config.toml
num_hidden_layers = 14
hidden_size = 128
n_experts = 12
experts_per_token = 2
d_expert = 128
d_shared_expert = 0
hidden_act = "swiglu"
moe_layers = [0, 1, 2, 3, 4, 5, 6, 7, 8, 9, 10, 11, 12, 13]
router_score = "softmax"
normalize_top_k = true
routed_scale = 1.41
balance_loss = 0.00322
balance_bias = false
init_std_router = 0.0399
lr_router = 0.000387
num_attention_heads = 3
num_key_value_heads = 1
head_dim = 32
vocab_size = 8192
norm = "rmsnorm"
norm_place = "pre"
norm_eps = 1e-06
positions = "rope"
rope_theta = 10000.0
rope_fraction = 1.0
qk_norm = true
attn_scale = 0.177
tie_word_embeddings = false
parallel_block = false
init = "normal"
init_std_qkv = 0.0188
init_std_o = 0.0
init_std_up = 0.0188
init_std_down = 0.0
optimizer = "muon"
learning_rate = 0.00796
lr_mult_o = 0.85
beta1 = 0.95
lr_head = 0.00825
warmup_steps = 50
schedule = "wsd"
decay_fraction = 0.689
decay_shape = "linear"
final_lr_fraction = 0.0
batch_tokens = [65536, 131072]
max_seq_len = 256
doc_mask = false
train_tokens = 525600000
max_steps = 5703
dataset = "wikipedia_en"
Below are experts of layer 8 (counted from 0) of a mixture-of-experts language model. Rows are named router (the router's row for the expert), gate (a neuron's input weights, with its number), up (a neuron's input weights, with its number) and show model dimensions 0-127. Each number is 128 + 32 x the weight over its row's rms, rounded and kept within 0 to 255. Numbers have three digits each.
After each expert's rows: "mostly gets" lists some tokens that are sent to it at least half of the time. This comes from a sample of Wikipedia text that the model never trained on.

# expert 8
router:187121155122177085136092080091160117153138148134171091152113104091110165159081137154101080127090155112140117117167066104070076090105110087144079158164096127068162091115163111163131159110153135146173216153081150115186131081103125120101159192131084150133149135100128119179134163142099153118119090191113178133096062116148137137153078162121089177180110089155141130136089139132116115136145
gate0:136130127128129085128103086104111081152076171149154070125165147087124117139116158067111190135152120192164109161172092130123108142138164213133148166111073135073172183104124123134179184096080111180148163097107063152145093130103104121164168128196134130100153137167115099130150116104085131110135123133135145088115097096074096046119126162143126177097172180146128156135129158098137078125140
up0:090117084127126157115127170139168125163075108207176131106162088105108131086139119083155134114111117102144074070156107128090154090109122116095119077112088134110050137103153133160160191085158143130123171150149097127091126105109149114142174136194140163138141169131114055200113099093151130109156099127041090111092163149170080097135140126126170157097130108088133090159107129161100094123195
gate1:247147138146126111135172121158129168096168211115133131171175135106118095096097115127105125125098129109137179055135164140081142145084136109168102118105145123066140098186127116172156166142084092198128141065098135116154127187102170108116124169142136098137136152155200117152161144130143140110107153130122143159066154181175101125158139137204152126091125133151168118127122164131080113157140
up1:085075113133117134129130128127090132182123154144138132144103124196088119139167105181101147089152113161101137101094088155103092146135150102091091108164085090116161110124071117153105142108048124171148083161097181185094144130156137155104138129153118067048205110187106138150140183124091049107153116095088149074135145142109151095177154124112093101107092152139129136167131114128138134207110
gate2:137168129144173155099070136148145176062089140085143086107102090050072086158116122156081185141075175134109137098130167098140138078060149093187137093118163064132145122148124107162167188160167101191123099117045106153128127110089188127105177140141104087189148170132078105125122118114096141129138129106152121154130097136139096080142135093161106146139092122152132133151127142122090105133106
up2:133160100120156145084153091155151118079168066140108121141144113068144147120171110143137109150039098131145144189075123094186121121064093105154178174146109099144139172173104067128159140125154129185118087124135149175102133081123097139077131135124133148105086150098132105132092117131119177154107094169080100135095105168112088134181162158160097078198095102154055163099155159147138122145158
gate3:160103177099126127100132086103065131101141169156184139115150152153154123111125122177121109136112161090124146134101061131072102131179077107130101124152132179142115153142190131162092117153150133218095164139098192134190125176079149076095142145177135102135141164166168122201124111107123107092131083182047194099163137123127098109162118146112127151143135135195158135135092149164120157122117
up3:110163155125084138161133050135089164037101092192130091144126096174093159200113156106104085139104112137166119054159069158159137139133148071149105068153091153102137130180124143134133125200161089165114145098193168103091178130164094151143163072167160111155139184157112138104136147167122135159117107118161192125119128127115126093126128161111172161138152142147122148144131126083109106152121
gate4:166146124181132131130116134105175140162041165129135129159134129145176110161113128138086145128120151104183139134146047101092134142101111127102135196136125169123162120124092079093128159128166168158143236147096130101157052097104088095145171154138085153198107126119144075180133151127142160136167159089132128120133088184164152109162088182113126104107128132127121088104082165147119061137095
up4:140153171113165134101094131101146150096118062123171152106151124126053077123106082140099110124115115105181111159098086130181067124167076145174117102110135099072165124119134137101120092162121153165126159194139088134154141156116119135104175119113127133151141099130119101128105149117042206126134126118133174222103170151091183191109131132145115074114064144082117109097114136083079129092122
mostly gets: "\n", " res", "born", " Born", " born", "History"

# expert 9
router:115120161138122084127158165102107137171140114101136140137120093155077103147171083154142160034155161126147118094136127080077148191151138130073139153163150129135149211147078134101101102140082080122067096124141114138197108117143151122070166110143101145156123138103149195094099146108125114142159123187104125108168110101096111146138103109084154089057136134078129142147082194094099177175085
gate0:097169144146166174169160116174153138190109113105115114158160141118076128144120121154133129089146137115121151130131102155124090159104175067101108145137100183130162142047085121130131138160157104206147086109090130149175187121124106082125141100117199115088140199128138089110081105101155140197121106093151062137103148095126082151137114177112124100094153168146124066096160186141097062116119
up0:131197150142113117081179071111143121126142130132113082110081115147107153139142162147113107093108110180153153123138121072140138137129128127127109176138107085159106126108186117080128078091062168133173155120095121065187108120123116066149120087116120179101133155119068134056082161044122155156083105059136100082107125126042095099108128122104161157118148125127175124166087154160131108095111
gate1:159148109215133056076163110123139158169106094107095107164118117110137151187129114103133197079151068125180116135139163111104174126126125157141142153106131183170156085079123151110142101084111113198133096169106099079164123170119119070099082091182081152128120113132118137128114134094121160139072139185128084099065131140100169089106099092135166112101179115127105152116144081150118165172148
up1:152069158116062147167128095135135140124120134157166091086134124112132120124094104134146168122128181105109120137117118114151142129162129103102091142171067178180087090162141166086115133167150094160173150187124166078167173106120095077130127078164132067056068102093079188084140089109150144135060133095210169134157121117116123114147098097136120119110122124112136106122113077136111063132189
gate2:106102159083113136116203121138143144126153162095122108131157129072134172173152090102127149119153072134158133149151137102132165129099137164105176114132134181074175183166127112093145056173112118111075120117119154130166087124189131212097124112167155060174134120134071176137078149114066122089077083140099129061128127119170144092128172118108157093093089122081158127131102157126132172135094
up2:103077168057170122099186143139135134129116134076136144110088104089101147168119103080111173139135158100117084118115091124139089096136124140161184132185201143096131131150112133090121145180121145127148146092091122033128085142097120172085102160158107099130168137165172129108094139140148143147100061108077113092148172103112138127128187190081124135098173184129171141122142186118121195129163
gate3:101124183133160124108111116149150098154100174090115246079142091137143162095096119115150129094130123107117144147196116119097083096183083113124121173081123100097088174118111073153070128220107091117094137128140137124107140122162133128094104140189163149116119082117175158129156124105146138131091181111169204136175162101123166140116176109138191108103120122140165098181117160086126133134108
up3:105128100166116103111142136087140105121130167133144166156146096157192175038147103124139078183184056164159150118092136165089163153165120103137136124146158090074124124114104100120141149132146089085076107088099182189125133080151082139086072180143153142105122108138179175137151120130132111202130114137120145119139114183158145110102151057109139089128102142099130130136150178130207152169099
gate4:136121163089104032120126154086152139160083102144107157155123134119136092137133070120116129200131131121120113167090104124166156121141127152133100182134153212139146153166111100118170121089162144113074113119111140105183097148159120133080197080181127098102141125147086154139122129087191044147086099164123106118079101154101143123158153176133078120133122093068132124109083096070157173089152
up4:150137106077190146151098158045131118144177144068112113114118141180122148188106125158191116128130068133126135099148114114115091194141047182112172143173133114120191178154113112108143131146164146092109128179102168154127155127166102131071091139136141206157159165091158109174094102150071120149166136090121150131112095119092150114149130065111126135100084165129112137117068112087150151141143
mostly gets: " City", " States", " York", "ley", " University", " River"

# expert 11
router:129147132074108091159078118162125125143151148124133153173143127141142149088123101164128166162088117108080170169064121149087170154137068091202119107203135144097075094128054088094124135110119156131204106108174140115116143128128119145132088158122106083104096154146090157110070070088101139147084151092113131187148134080094106148128150124102128094155130156083130073100040128173121146127114
gate0:152165160136134180094046184068117107132186132138131126085115128172189132098072139198116123122169159085166184098103150099112126141124109107185131141169114146108130104128094077189101106114118134206146069119113134118156134085109136124136077120160117120143119145103130060098099166169108129171092101146098136121132149182088093144120141089115063102116102087084159156180123106126163176093136
up0:111149107155129141150134105134146159083125136161087163159083135084115131059084187175125113096152139099162064158143141140123149110148123085143098139096107094109147047074155083137132116147096157161142113173147184191120103085093200159121120148132130090106168137090197182134168120162152112122058136114104132114125143158183143115133114167153112115137155096146187099173100141094174166084190
gate1:128186125083114117155140156122156097060056158151104085150120116132135154150128111119097116081127110160124188169080148126137165127118085124149081177155194122111063118113159104118106142131143182143157064116163144126121084108143149081120105082185137138145141163213133134121107098118114095115080142128177127118090101073098138197134099085124103084178157159091132096091103112080105158201133
up1:092135113074103124104106143124074145069127100126084142133132183140065120184151088167120137146126145122123156139079153150094123144120138107161174140109188127146139152154135130105108120169109107096139092226180154102151132191159111162165202153176160163143034105154130160110174128073142112110064152112095088118136094101109163143161151119211105136101130138111186113098113125124168132144133
gate2:141168057117149089138131118192171084139109101109087160138147103105098114114171153125125169149108109133118155105135096147180145107125151214146082172172090159126144145117142062120107122143147135135138134100072167125174151117183105102114149092130102136143117167135145102155120117098117155117107117162127110146099118199089121159164195089119077090159143125015128056101108060148073131121104
up2:178151135121156176159099155089093153159156170103108139131139126127101179140112142099094162133106101081121141171202132129085093122144090092132136170122078124129181130132065119055115097172139079125077166068118143083081126154127115148097143093143146143161088172101120174136122158133113185106132124094202115165132138052108169153150152182134113095056080107124131160145178141096116167115081
gate3:099096177125078121164130124138108155163168139126153132062148151074162161051101069124105131088206093106116154120108160182167144125138118093140110184138198152108090113137125058166087065119101139164151089143134159106131145161109150139135103145191119127178084128140110101124050142150066076105156143107082124124133115128132111111095103102115139127111110046149164100087090121123133155098161
up3:161160135132108114138150158103146130137176107151138175124139188114132085172119118145154107108149067166164155098100110132115129127136083147186076115170180125106158160162114149104096079121070148075194119140185169108170145124176139093136083173120134154144152082130110113095058081096142146060085111114117109108143130039126187138113107107178107124142119129106115134131148145100141058043148
gate4:077135104092150167136103129123125183167113137139166178110190150124090113153118096089093096093126133103093121104171131154120149172194075131136123091103162102075175119088085062074150085107125110157100140092186130098168123138092099148114098147144130057089088100162146157130133135089102102167111077125162095168096189147152099136112164104072159150104158121083110069104080143116079088143141
up4:124176141123097126157138133095102149134123160183137179111122092131171116108079099111121126139160180145110104189165074072200119150183142109130177127089136111081182109192122113123155105081093103124157097121141133103133161140119114146144126111173093129124200133124185104135008123145117143107136130150093168122118157122151154120097136192066135176117097098119103083174157158171154122094079
mostly gets: " Great", "kh", " United", "ib", " Big", " Far"

# expert 5
router:117169147101128162158143103120190179140091075175164158145118104083116105133094148170123180125151171137104151174101181148111140080101148160117148133099122140201108127110163139177088152132116118116165124124150122136118137106104149173136149097096128143178135154083122152140124162135124042121092098162175129114194152099144086112122131178122102057098177143206199056167184115158115105123152
gate0:108156135112116085143140156138152148147132150109129126118133148068212061147136136121136117162129197111114106161102099127110177091152130158065125110132175096175167147110168158170113112091066181155173105143135166119179131119104082173104158126152174161110072077191140165115090148143091083106118143128148123135126116074140085127163057091106199121179118052137137093142177128128121102115135
up0:139143154098111145116090042128076141088167121177104118107086176149089184115117136135082091128126122148115099100130161154067075100152072153191092104039080132091137095133089110154108124161154109128145102157113157145110144161127140144215099152135157134125121110170096062154159132194133097086145163137141120148125114141159141097132134149110097128110162154119217162146063135093114100118167
gate1:108184172064165166121176127099177142125218156173131129143158109146080143127115104127143150090160135124090183142120150128150108134046099135109167141107184119149178123129127124132127107127164160146126124049038193171148087081142156137127117049166154137156121158107150145147084158145097103144112165132130114141125104129152124129079181078085141119136123129167199096116182125152151147130114
up1:127117147127137173149168171149164175079143179174091131167162094093105102087144152120144152165069120073155169168118144144155134099107100079108111129080164121109162083159107086130151124082147118127129114114054189106147038123117182086159155102083101096134090125061136109146134121161168120080094146093159148164180160133130102124109105097126167122116141135147134187092150188098083079111147
gate2:091150104142134179134189088130148152066089116149174078139128206134141114132114119135150081087100193178091104119098160128121091113119155174104096094167136132128094179040162151138137162157101131163168168163112109129160135140086156113109119097164052140125079177087138132131133105071086064145112151108154135135125105130135098051081085067153093128114147102097140138139149142114148126133180
up2:109110123123162159152125098084160191121149131146132078118106101077143124127159121113118170097100074085133122138129126153186178159098076129189156114136140091130076107086118110114101084143083144143101073097093154161089155117113092122111102197140119061143082105128116120132126110118062175157165105112170142128132086039129098094205136141123129204134138149170094168116114152167073084107100
gate3:191184091128185172117092126139155139110102141161134129112088104134104135096115151210122157171169057107124187129158171123067111176084107140137177111160147104123136141089104130100118122180120180145110121066131082125131157157112108115104059074087091114135118109192170172110124185119165065112154144127110130091114123123119128127102114148078095097156140156139130217160173130152121123125082
up3:094085132101070093147115123115145157175134081144125101176151173175128146073091114112117062116112113148109105139117074155161175126144120137161099172139144165099107115140097103127124118120094124132139081090110170157137091036144109142204136152096161100104122131130103088178114085138068135123139132167139012181110090175148111156157195120113121155155097065128109117144165161130155090126130
gate4:156144184129157141166130117165129133114123119090106130194150189121109117084083152136177152160140130136151156053149120151143161138125128109114146107124107104138110131115203187162118072201122092137140118122173223136125146120115125095144140067186129108124195141074115113092117081126137083091122115142130082110158191181160109109076153140079133070121092148157170100154130164070124098121164
up4:133172118198074151061119160087112115078133163136122102124137116129113137053162177178093121176127077145139138115143137117073130130118051159152102123094155145101120157134137172101164165118154109074090095113194091216135112163107175167167169092115129103163144172131085150141115129115102155100164145141065132158125166136087117132074135108107109105114111097193089142131086136111136072114094
mostly gets: "M", "T", "S", " C", " E", " W"

# expert 2
router:176119141087123134140185167145072151114111090116106168091111162168147148084154140092137092077091108119166106117094105171097178116154098138120095153124122111118175117170126102113138121109078099138172139092079131181108132177122066100182128111182155166158111125095181149118167148105087149139160093118176088143163197212146057117119132107164174179117160118110068171181136131125153111130130
gate0:143160084135108162110129115171084157172081168098114151137096145146135160130104163092197153095127095105139067178165083108075203070181104094114120237074137112132138079119093135150137127103127075160103125110114160120113116140169128097146199110146163161120119146114159092108067139109120119058173144161161152140139128130107105107123115069121161149148133128121164131118144109155179181164156
up0:116129119132129129084088163141113074117117105101077093122150153085132146169110143119127152111107141135097086153064134128086172097171160172100141126180125173084164125054176146157130102128137133073131103145163120047149135094085134173181108175116118067140131167089103133132192168121115175095155121176133131133112138128145117151145048067162154137200127135124108107124114107110073101109213
gate1:189140125151085172130156109112119147135094169124131149119082130100076096082207142139167068162116099077086104133147065087096155153177128162156158167151183141164133122118140155105110153147098123144149107088089094114087173205116131115086092140215186126141152115106156097128130092111099103119145103120174079160130102188175099118090122084134107182140148150120081123136093114092133149132175
up1:101167113159135155141167153148171097174085169133153156221124130085078130155152151066142113180103150059082136121122153083088110094157135174148087087127135129133097173127093113114135187098083126091071169155096104135150090176132102104095096121125101080094034120143134169135142151149142131175130109123083161152075117137087130142153097193129109159168168117087120150083124146141110143156149
gate2:126168107114120134135212152137143210139112130095194114103179176084136186155130161101136160107098082087056100117116128155108102102161106144154085175131176119105127118169134087111076129139120092124119130122066156140142131156117130101084100141192108121116105135104182135165083136122136093133137082103187106189081105118146127111185134111197174130103107135098179140147113152211110118126093
up2:141082130067091151107131172163107142127147049058090104157077147164122128116129126128115141144194103092107135183136108149151162137120135142170121126131155157122079093144033138132120210159152122160155120112065105200180139122132136131101153101102052126102091143140094145132141107117109095161126142092140148080116075173130134112171159142170162199129106127145142167137129168130113118053094
gate3:142165159187100080102171111186098112091053146104115104149132102102161174172146162102142141142166096163122129183129122111091159174142147178115143217056131092082135172104177121125050129111115065143076174109130132117116101135139077153123113134126096081155109122172168084118159134132172140126123125114129101151122101124162101165090207088179158119141108144146144123111141102083107101092158
up3:075144114179127146169170152165134170143085137124175091182159100111092081114167079157141124109099096129135116182085129148117128120204163092163175170120159145128119158153119103113151166163138110146146156165101127157122141127116122115109132173133122139064086174099065141096168090163092102129083138143104146155125120138177123144186173163155171154178116199165184127075153137165054090124162
gate4:128113099075116146160207148104105169016141114145122139136069113122136156202117078146156187109129176138162139127095136146155148089114123085169164099099149135108102193116120156131112078178136118153128169092127123175107168140165156100157175144169167133206167118107141134143164143100126171121118114131114117106146180172110089100119179121097189160098138167111179121135156062127109137126125
up4:093127108102113119100094054170110172183125137139135107152177146130113176083155126088096122080117079057085142149150141165082118138134140142182095165098157161096110137145108092139143098088154132065159073110164111156143109123086122089123141143069138087107106117098180156190163102144147123079161096155107108180119129123166132084154126114149065141096096168139071089111132202146199124115127
mostly gets: " team", " members", " election", " season", " year", " games"

# expert 7
router:102084152172147161068151149110134079112109116100146153105178101085156109140137120145152151133140120155115123147166126094158170144098167113108100110176133213103182190103095107140158075129150137117168133084072148139147092197125129122130062079148141119116095092181191075124172091145152158190087129091109080103097122121170144154142122113131165114145152123197121121091140060134111183092153
gate0:119152100109114148080151147077098179084153145141154167098132128161150105187137104100158127116140170123123168077123145132130143105104137131155092127111143198188072162061141162103078103130085110115104125122154097059146100149045127091115093104160103105149099124194135159132128126097146140167138174117109107112148138153132158106164139198107155049078119057098124092110069122162088155180122
up0:159082119229154151146151164092157134164172129175112132174110086169154106095193178131166119186149121059116086124115121114105212100131045082086168112140091117114133088152120129130100126117175128154106096136175136170129118123195100123149138137173129066141105110105167132096117112108158126158153133122126141139139145104121145123110128094173077195075106140089148120114093088142095151104173
gate1:127151142053226124108112123166148093173143149139128143071161158102115153098106159119149133118162117145181143129063156117128164151140147127182135089165119191125130167122198099131099138127146121124104127135110190126048114181106100094186140130217105087155102133103143068155108111147140074154085118116140118133143105134145081084099136095134099179143095100116134098052173111144157114135103
up1:094139092108080091148147150099118134076141122234069108158116119132122128114089088149108089080127119128124049088183102157126106123101100071121129153126095182173158100090073146095086108151169158133105121100124078085142134139133097162097113184154081151104117095086127156103140107073103175122124171100095163113132154106102162123129126109140121116112099121163115215132083121056125131073149
gate2:159169152139148082110181137119133081102117134171115152062096155080115195117164124190137106119118112106061127122125175075151159155174148123129140095114095101083192153114153143100101084115066125128118166145135167098106094093165109104093120078116123121116138088133129154140103159174085085078129130110126069164116081061145108079171099108126133110168092080142070074113130102176159162129083
up2:163125113177178148140098093116167091078165115182118148147158139157141136103124136161097110093119154122140085134116078133125052126097098081164128139141104120098108142130134111132157124182102128175139116168159177103162105087129125152216108122133118124162128181144136142135080178137092125171116194139119076114103078097129210099153150133117143122169206144149196133176188084076086148120162
gate3:069099105076136143116154103109093131113065130080113142099116142170159131094144129092210180209137146089181106156122143119130103116117164118097151070123133151104136177100105078105146125159072093144110120101162129130224103146170084128139158055099092157122118136177186125140176118111091135137154132162093138121185159173143137116145106106080181103153141126177129107143158095168085118146103
up3:088084160078145129114129097073120156073127127101137134129075094163127117131119163074168169164183134121143107135131160113091158147177138141099132129105176167209143113112132168082093121168104175094090113146144143084188086098124105123185118080145104117076166088127138056117141191143112122155122164144144160091144139144077158083160119059096168155140083121073160151184119158145103113154151
gate4:144136064154129152112138145119195076066143148186110190124157106085170194160170131143168170121143149130143096179168116132144155166095148111138058110172107179131106117147151129117132081155177173184111140155112149131168107119130141106121094156147092168125104173102107121096179149131163153113054130126155111048066111164123108141079144130130183097114171142155104095106186091152106120117105
up4:111122144060165118170210126124098172059200121100137139155096087115101181128161111131022121113093149174170146096119145106113103119201115120145131121149118166105127086095098182127107135147095108094140162113118110132105100141118148151096124167087121082161149076096116143161103119102094142120114097129172086128220100137132082172079067142117115093104147111164131109104133124135133092175099
mostly gets: " as", " for", " with", " by", " of", " after"

# expert 1
router:079128106140093134120151145138126108165140068114101108132214108137104101093130119141159095143160084108100052093163175186144070122102154163112164153104072180138140129137115141126098119108204135138107148127183091063116123134169063124172178075094108132109136134154154124119150089120125123092112198172193143104106166100150163102145124118129142131151051099099111146090108090099115092147071
gate0:113136137111113171108147141183117142049104139165112180119147106124085189149170090127161091165133103130148137185122156109129109209132139145117125104105067183138136147126116099106069078118134148181092140149094132057127170125114112145134140080188080149152122146065111118162153113109086113125092161167096186134122179153156115088120108090138093120122124060111100194073174154110164130176116
up0:152102097129144178169140179105165135080186094058131136057122094105131178104164158080139149114117079104143092135121162038149173114139098057056137060126092125152118096089144114102153154166113122119111150127157146119104107153136109129133131138104117107105122170163116201105126136157140176150161162059172116130097077132111139131090142117152116110114130080106194105140145132133059107076155
gate1:106142094143159080131136162127122128155113138156115099076117145146141116144143136156101124131145137091116105167158111134110086102090204190144143176102130141178105143125129065166084155157193154150077174101115169129124178114145190143101147110187110078101136172081124171131164103141128052109117153108097109084088103074151136096166178044111104150152124147169115031099114143106154119142123
up1:117094094055142064146115145113108156172119165121092161140095115055082090119049108150173134156113092137097081104144076147154134132133093120185074139198143104095153181112170191142122138095142171095140153109105140136149117094093180101119177146086151104137183138106152117128130181143121089086089124080105108075133185138054144117073126130131096126104139133132091136159118156104115081132147
gate2:124130119145139126102130152179138163180087083132150126089120152118162140129151071136114158119172104101121034138146126158192189176064091120151159150107049113146104127184093135140070158158150167174117146115155147164136129187198124111093119120139087098149094180150109091136158074168092111137099190131200117137141122109130134162126110085123149134065112132135082104146105124083123130114181
up2:156170131152143111116100166080163154119102130141146116152167055130177100200151053155146069080180169165145092119109110082144102092124141179095156115123141133134121130140104144126145141098140104154160114165133182232116063115090154118166100143135130177122168127171147114093164136159121157142138136127084091121098140138062120193200156107130072133131114113120181136119105084122165177137139
gate3:184104112139163140129109134137111161130125139141111142087180147165128146123117157107146149130147123114115101122103110124087139090153083178126103191076149165104133096088082143072092100095137134143141081099147143160067074148135042188172185155170152166085092119121078118087143090137131126119222097129181107111171146099120104097165098066095173132116077145120158121134147114171123103166192
up3:126085114081145157205096122089142113106161100144109135114106186137138112136118145136109156177103031154155164096123112136127109140174140142101116189068135194120159107154096123113149111143190151088148167127123160161164113036153109152093139073092139127106084176127162117156167127069120109094147126076126118100154126143118179157127069092155102192105158098159163137065138161149123148146156
gate4:119169067108116128163121176128170103126138118141109195086182113157165107127196121087186137165120125103058076207106148116155114112079168127194133096079113169179132165162136063116108118144137115110135134054145119149127128136127091175097138084119086190152126160119123147081106139145085140111179075134124114173114126147108166138171140101183148118117138121080121079143179126135143088126089
up4:087173187081177119170081080106092160118160097076162057208125085140118141149127079122124114162092138167157076064086151124122148097091138124111134087150040128105168151129144128145108127157142113137113132107118128184159131136145123085118136066087128163123145168138100113089147087186147076187142139139134115181110094174126154085139150147120171174111176110121131067139122125100134127169162
mostly gets: "ti", "di", "ri", "li", "ici", "ali"

# expert 0
router:160106080145153112117099103127159101105151132117113123120176090124143171101100123095117122158205134107121152126170114133129213127160077153134116131084141074061132129096168162139114081214108164140102050115124096204104094107115144142092165147104145119167139131172128128183148160144166094101137167102075161179098136155103175122099156076132092113153168128081126144166197129100143170156111
gate0:131127074129137102124187136123134164131166174155091141157166051142109149132104126101150147071139114110114171104110136168123169148188160118096159090106108096140111129108122124061117125144124107104144140130089087146116072110100096080046186144202139126175203176140085121118108157157119084159118145096151100121082118139176091065095136114128174122092184136098171177102135141064136098097133
up0:139115124139120158134088113145129057182163119118159079145082112067129184100153128127112198142114139056127120169155146187155118126137123149098126140100105120165082132137159070158087144093132080089132106136103092088104132094202178134126123152100143106172157097138169135178132073082135162118156128183099157084108135117152184099181114107145153106161149119135067089127118060130163151058159
gate1:133101084181128134108133132139037181100086152138143145160156118142125162129132150130115171140180092143201114089109103116136158118151092113089171161132118107101184133155149109187136058187189137167085092110137131156146159091143147143107106075128179109105175117138116129123154135197114150119134161138149181069132126166125106103170133131152176092170194163146103142136134171059093142181157
up1:203111193115174168156114098115185127090077123084111147114122149128098150107120166119095139144133184125104147151092149201096068103126160170136122146154115115160074098097118160124136136085135080142189084186109148102075096196107156124162154120162099093117098045141146122136127172140076165122124117072103181083128124127122195101110133128140132129143082089093136113105146113164167106183129
gate2:092128121087116119097077118157126100167174144069160117145112132100106096115194121073120120143144134089115180094121100138099176099129105187126148093130129129097092216081143118106111115176035161120109123118140139157134095124240129133094126095129112090168136126119179141118136129125100134078120143080096142136113156127137165088200121149104118089110094169097175079105139151072161106187126
up2:121126152116194141126159173111156113086142069191113132159153157129148135125157128076146139168147125175142081135097142119099115183175135070140126140121175126133089092122112113118142128132095100144144105132169094081165237061127156142138128104132163137169080087122166147095158105111000144140189096148150061126129126117152162123116171167153150149101148128142172139115138101136138151177143
gate3:134125188099144109158083124136101112176119181133122093183128156132134200161093127116119170191114056141139131104147144146146126139147081135111129136142141132137150186124099151127117212197079071140105175135099093108176131126150116134061135122157112114165151156153133118078120156169168086156111161118091112114144053102099104054121109134055081106075139140066146155120168109117144118166114
up3:113161118110132150083098109146106083079095128109145192126123147155097111167161133160138165111138128114133160139150119165114151116152115162122067061120105148099140167164127186075148106116121159115131097115074191054142152079129122132110093054116153161154131050113143203163074165088127094108131101143139153178132141082167136145155125089198115134090086101071137113061102121135147136184136
gate4:074155062120158142100184089136121112098132126151157154130197155074156086114153086138096099144133105060126109127128116165191152190124187081146144113166141112093108092063138149142086112183145113160147119146105157132123142115178120130105108130133118101172141131127152104125132111114157080019142174085103144122094119102166221147152101131123144097127124063137118124123136126148086144191085
up4:125171137131073149150126090119148177109100086106145128114173036134104084101154074124132121135137123095133103116166110100131131169114187096111214165102104116111103083153146143172152148199133092096119138127055149164038132135113116056139069057085122148125134162171168143131068143145199153140098175116137153129136133152139138094119108147128138108112107110120142110134087151106100100067120
mostly gets: "ism", "raph", " Act", "ment", " design", " research"

# expert 6
router:095167150141177175088104095103126165104100175169089125131147192161066125106142148107126059152096097131167100125111107100190126101141079099086117107085145122133162136072145143154170156096151131121090082113087115071099192101133140074085124068203156086141163170122083103135148166113111146101113127080054105101111111161125133130105095161141122121106085177098101159159161089114104140126153
gate0:112108102142101087098144116147189209116138167135135136134113176133125097140131112125158198118099146105117124143074158129195156165131130152162108152156168121164121148076164146130116129159194128136135171166134201121137159117177069107102147126186073145132163096171130105084184160106111128131145198169056152090138128196118083146121176098114139150122086099101153153138159177139156127102188
up0:120213120106122130105126163130115117154105145134123141110122163166162137130152139072082148152150218099082115072093102139201153106117122112135093176126082136120180122090170139122130144129052064085092111110134109120135076162142159121131180086096158065135136121095138121130114188136151125122155169093115160116116090206129126168197118065146178092109071082133114144100153101139114141127154
gate1:117149135120089117137123064170141104102126167090145117117112090100128097133159105151130149154049096125138135159033078135172101149138076085175075126152143129101066135153121157134170158122148181141151100111103141148134080178136091097103123086176159136136155134151104112062117140106183188104120130142107202146095190163195106121061142117141119135154069116118135084101163118127097091099097
up1:112099144145127114145112140102104115142158120181121145062116133176140175209104105093105113142089134118115083178126128083137109186172106140110119159129106184119126134123099122105146112141178137128120131165112125172106123102132168148075174118137140162103214140176080120144131167078189072107136096160066066108147134165150106190104127107065078182118198116128109117150172093073128166104133
gate2:070162093138134155111155119135126140110116162104114102137093154117111101165139098164143120084151172205126177080111086158096094186164111156133141085131146153122178161138111056119194140172104136106088112099148121125144120146124125114113168060135163105101101113135072102104130134133080142144174126167133100187132209109168116152076134150064152155081142095102131073100071191079147112141087
up2:162188154125157095097099129128163176161161202142179108169171131131104140138183131139139158134210162150079124120088140148111122129110140191104129137141102110135141061188116092127088174118173139117078155070073145116081217112116140092151092198109116188120144089183152147112144142108133129124141121126197145102184119143153136147140109184178113150119127104147101134132159130131168129091154
gate3:149187169136139221139105085185176152102112120133146174117159169134102145084089115148097151135165102135123137146104087098142134164141141196138081115081112147106130134133176082075137086154123146145136094093154176084186094156102108126135116106193135111148132124081117144134110188150100156111058125089053097157116138129161156081104060085123128131100133154125164101094204125119169136111103
up3:128194134175185113103131100188141123055130152158133151104188196144168096059158132076149105094088089141107123135133089131131137147162156163160095133109192111144125105115110147140209114169189113142114145109157111122170080178109094142139090073147159131174153174176174094102178118143098142136141122130098180080164150192142093138136165130127120150108113136174098119107183138150115123136094
gate4:177131144134136105100119103074094188118109163131070126114082157176111150177130135130150099120130154130172195146123148119153150132174079087099084149156071144135147162157148160050175052169135084127192135139140109103097128088164162083105157114201157087134136160116151134165158150097155116050084141083069138157136131168129123191120147144111127130142118105096152130140123149149061135111163
up4:160128102154101124190135076134184112172117175170083168123166231150133117205071131102163124098091075124122116149117140134085138124156142097139104076122128097126155104147156154124139161052110130131206119116142124147093137101169172129141120124093164121065118122116169117175123118106141099148078119149121089104154141128107082147167105117068088130195154145138122135076125141068082171089142
mostly gets: " use", " large", " water", " set", " located", " land"